Experts of a small language model: 11 layers, width 256.
Below are experts of layer 3 (counted from 0) of a mixture-of-experts language model. Rows are named router (the router's row for the expert), up (a neuron's input weights, with its number), down (a neuron's output weights, with its number) and show model dimensions 192-255. Each number is 128 + 24 x the weight over its row's rms, rounded and kept within 0 to 255. Numbers have three digits each.
After each expert's rows: a language model's description of what the expert responds to; "comes before" lists some tokens at least twice as common just after its tokens as in all text. This comes from a sample of Wikipedia text that the model never trained on. Tokens count by the router's weight.

# expert 17
router:170125087110134135119099134193153069122134093129154142129131085163160120133106133137171148113127139102110144132119121098132123129110120154100073157171161147142128136144104146101081100117125132
up0:126094147130147131115144117137151128113148127143158090142147087145147104114117127076120115095146136091119101184171128093100126144136076145087164120118178140102126151072138141092131135142156081
down0:116148111169139139143160146166108154154126123144124154107128127128123141132131106082142099149199133111131118137113163120125072133106101167105129157129114142090098145116155174105158137196138115
Description: Digits in references and tables. Digits in ISBNs, coordinates, date ranges and table scores, such as 1945, 1776, plus some adverbs like never, too.
comes before: " |", "0", "9", "8", "6", "7"

# expert 8
router:120123115128175133082086134171171129090163108137140109136126102157148132127085145122125137107130142092091123141136141103119113169125121150070119115172151152136088124094065164081104120141153118
up0:162133104117150137141149118157156088140088122112104172106077102113151150122148123112157140117123122101148138171117128126172134119117135118114130128151120146128154121142109109113159152113157161
down0:125114135114148160134091123123081113123089119148134136150127122178083079100132111114115115113145121134113127112147126133125124130082159089164103122155127136151177163114093148149161119125103150
Description: Digits in numbers. Single digit tokens inside years, dates, ages, statistics and coordinates, such as 2018, 1804, 100,000, 0.710.
comes before: "0", "9", "8", "6", "7", "1"

# expert 14
router:144123087132138160073141136159146105093143128148137141143096087155157115125071127141127140114123127133098140131106112116143130161131118125111114142182156156112121149105129131119107123102068127
up0:170099150123112097085129163157123119138146155157135134140117120149134099115092124120106149150182153114099147117115164179122128157112137142139103116158126126110136119098144147056087109112134112
down0:137127125117150133098099139120126116104092112109147121131151150168139139120116078127112054068140091151160106177107113154149115171110126158134128151141135154133056139104136122109166168127150094
Description: Digits and number words. Digits inside years and dates, spaces before numbers in tables, and count words like two, three, few, five.
comes before: "1", "2", "0", "9", "3", "4"

# expert 28
router:161133103133170160106139126196212086124164123149134115131128095187162134105075111130135150106127130130118136150110120107141123153127124120102113160132122135096134110114111135123132128111110121
up0:171154130141119118086132120136087143119109140129097124146146141162134100152131135121109139144136143140155090119088145107108123111124115154119136151173174155161122152140126149128152078092086068
down0:164152162146132163101100167108078083160152130111134132111145088147145120119121093174114130141138091156103113119101083128143155143095107133170123119078148160149200110131153128150131073108142123
Description: Numbers in dates and tables. Spaces before numbers and digits in years, dates and statistics tables, e.g. 1966, 2013, 19.0, 135.
comes before: "1", "2", "0", " |", "9", "3"

# expert 18
router:125078152155107119120053133117151129138121108132115159140161130101137115126097128137118128122107139106138123175136115136101109144130133175155165148116169138116116119113118146064112135101093115
up0:165128133172113157134170130093108143104151111140103124093133111135151179104094119148115161125188127140119104140095163134100115120172129129150140130161136126162104105122126137117119142144060146
down0:132180110158152149154125106164137141132118155149148139121160108107124168151122135119152100148133157152132111130134117101124059143141153147176097125113106163139163086117124143136132180163123114
Description: Clause function words. Auxiliaries, pronouns and conjunctions opening or continuing a clause after a comma or subject, such as is, has, they, while, which.
comes before: " the", " a", " was", " been", " not", " he"

# expert 4
router:135133125173131148074058144141120134128169119150128117140136083133116142128103141130122099134132131115117103142136122139116114138142116149059125146147197136148076116098124130043096128120100122
up0:206112106199161131113159163110136135133111127113103125141138141127112187124132110099153155139118139185135117087078136105132155148125086134121125157142178134107122123139110117126142103084159142
down0:149116078185148085120131106157146123121124130116111160128136144089148167119126097074140156149137111137132119063150110135123145120102104138136138160115131114166120098163164095158142085132109154
Description: Common nouns after determiners. Everyday nouns after the, a, his or a number, often before of, like century, years, job, life, data.
comes before: " of", ",", ".", " in", ".\n\n", " and"

# expert 6
router:135135091140160147111173123178132119105131126139120146137086105131166124147081129126153128118114132125108110115113119125144126181126138116100079142135150143145128157127110142137100116105080117
up0:156117129158108146126105143169113111108133105170122114129147079138139136138105123138145144126109106091122122131153088119076076160095134173119128134083144134100118149117124134103091126097144127
down0:155126139096176102091097132128140104127111107106093132152168155149143137131124111125131108152127153137128146137160161136137096097152160164122141100111113161142128139131139151111114135133138063
Description: Digits and table pipes. Single digits inside years and numbers, table cell pipes, spaces before years, and some the or commas, as in 2017, born 1962.
comes before: "0", "9", "8", "6", "7", "5"

# expert 3
router:172119096123115143093176145171080082120148102137138141145111084190122127145105147147167148150124131146103114147114123115125146122122121149128102107141203156112140113116132143142111105124108130
up0:162104134130125140114117131121136153152155131122127133146178113137138084141110170156161123125117130121116092096130085155124130105116085139105132165170157127132123150107131132141109103152106139
down0:154116135125135168176155159142078133144100154133145110147150130119184150125101109122111129134102140132103110128108131146132157116134117123105130106156137133104151190115087107090174088121093093
Description: Institution and role nouns. Nouns or word endings naming institutions, offices and roles, such as school, teacher, Government, District, Commission, Association, plus endings like -ation, -ness.
comes before: " of", ",", " and", " in", ".\n\n", "\""

# expert 19
router:167152099125153141102143129144127056118145153136138153147141106192154122129095138152124149144127130118125128154121136134125136159115126139107061176125126152138127161139119134141114095122100133
up0:185163099154131125124153121137122082113152088148152166111159136123093090139056121068124107122167121131070139122147113104137088116110115181108091112105129143131107130102105140139089120144129095
down0:122119115102133118169124153124096113143128130128117125161134127127100123187129154131134133117159153063142145123119124182141115122144108143108105138126115119141111082156121144089150163159117134
Description: Prepositions and articles. Function words in prose and list entries, especially of, in, for, the, a, with, on, plus commas and year digits, e.g. Day of the Battle.
comes before: " ", " the", "–", " —", " first"

# expert 1
router:116125145118156120112080134152185130107164119135139144109137103176145155090100121134137123125119128129133115135124122154122121104117105131146109126138116151130111126130119110081126111168119102
up0:179124113145143107178137128125172135132066113148137125103151108124176159109121134172124109119136134134149116134167160162128150142114107120118099137128129127145166133139097060132119108103135138
down0:156149121160157091132130122141148174125086118154129174181115131128113106128139130128113141117125097061123097150136135143086115145171133092165101133123123102141089104119115122146096155159126117
Description: Punctuation and separators. Commas, hyphens, table pipes, periods, semicolons and closing parentheses, including list-initial dashes and hyphens inside compounds like re-erected, one-to-one.
comes before: " ", " The", " and", " which", " In", " but"

# expert 13
router:145159111126166142112136167157136081151161133146143136136135091163131118079103153140156120137130142101114102145120116122127132174115108133090073154135144179158078133124109089073088092119165118
up0:202156132109174148125117122154148082158099161151121109149158091152170141151067090118136094114140101105105087126141137125131154159116122128145081136162129168133180137103132150128099078148125120
down0:118117123109072131112176113134119144120100130106151081148083099091094148114101162115114144133143171138113144123130108115122120114114066125117139128154142127095173130133154156106113121139125143
Description: Table column separators. Pipe separators between filled table cells in discographies, results and election tables, plus semicolons and biography verbs like married, designed, attended.
comes before: " ", " —", " −", " \"", " +", " %"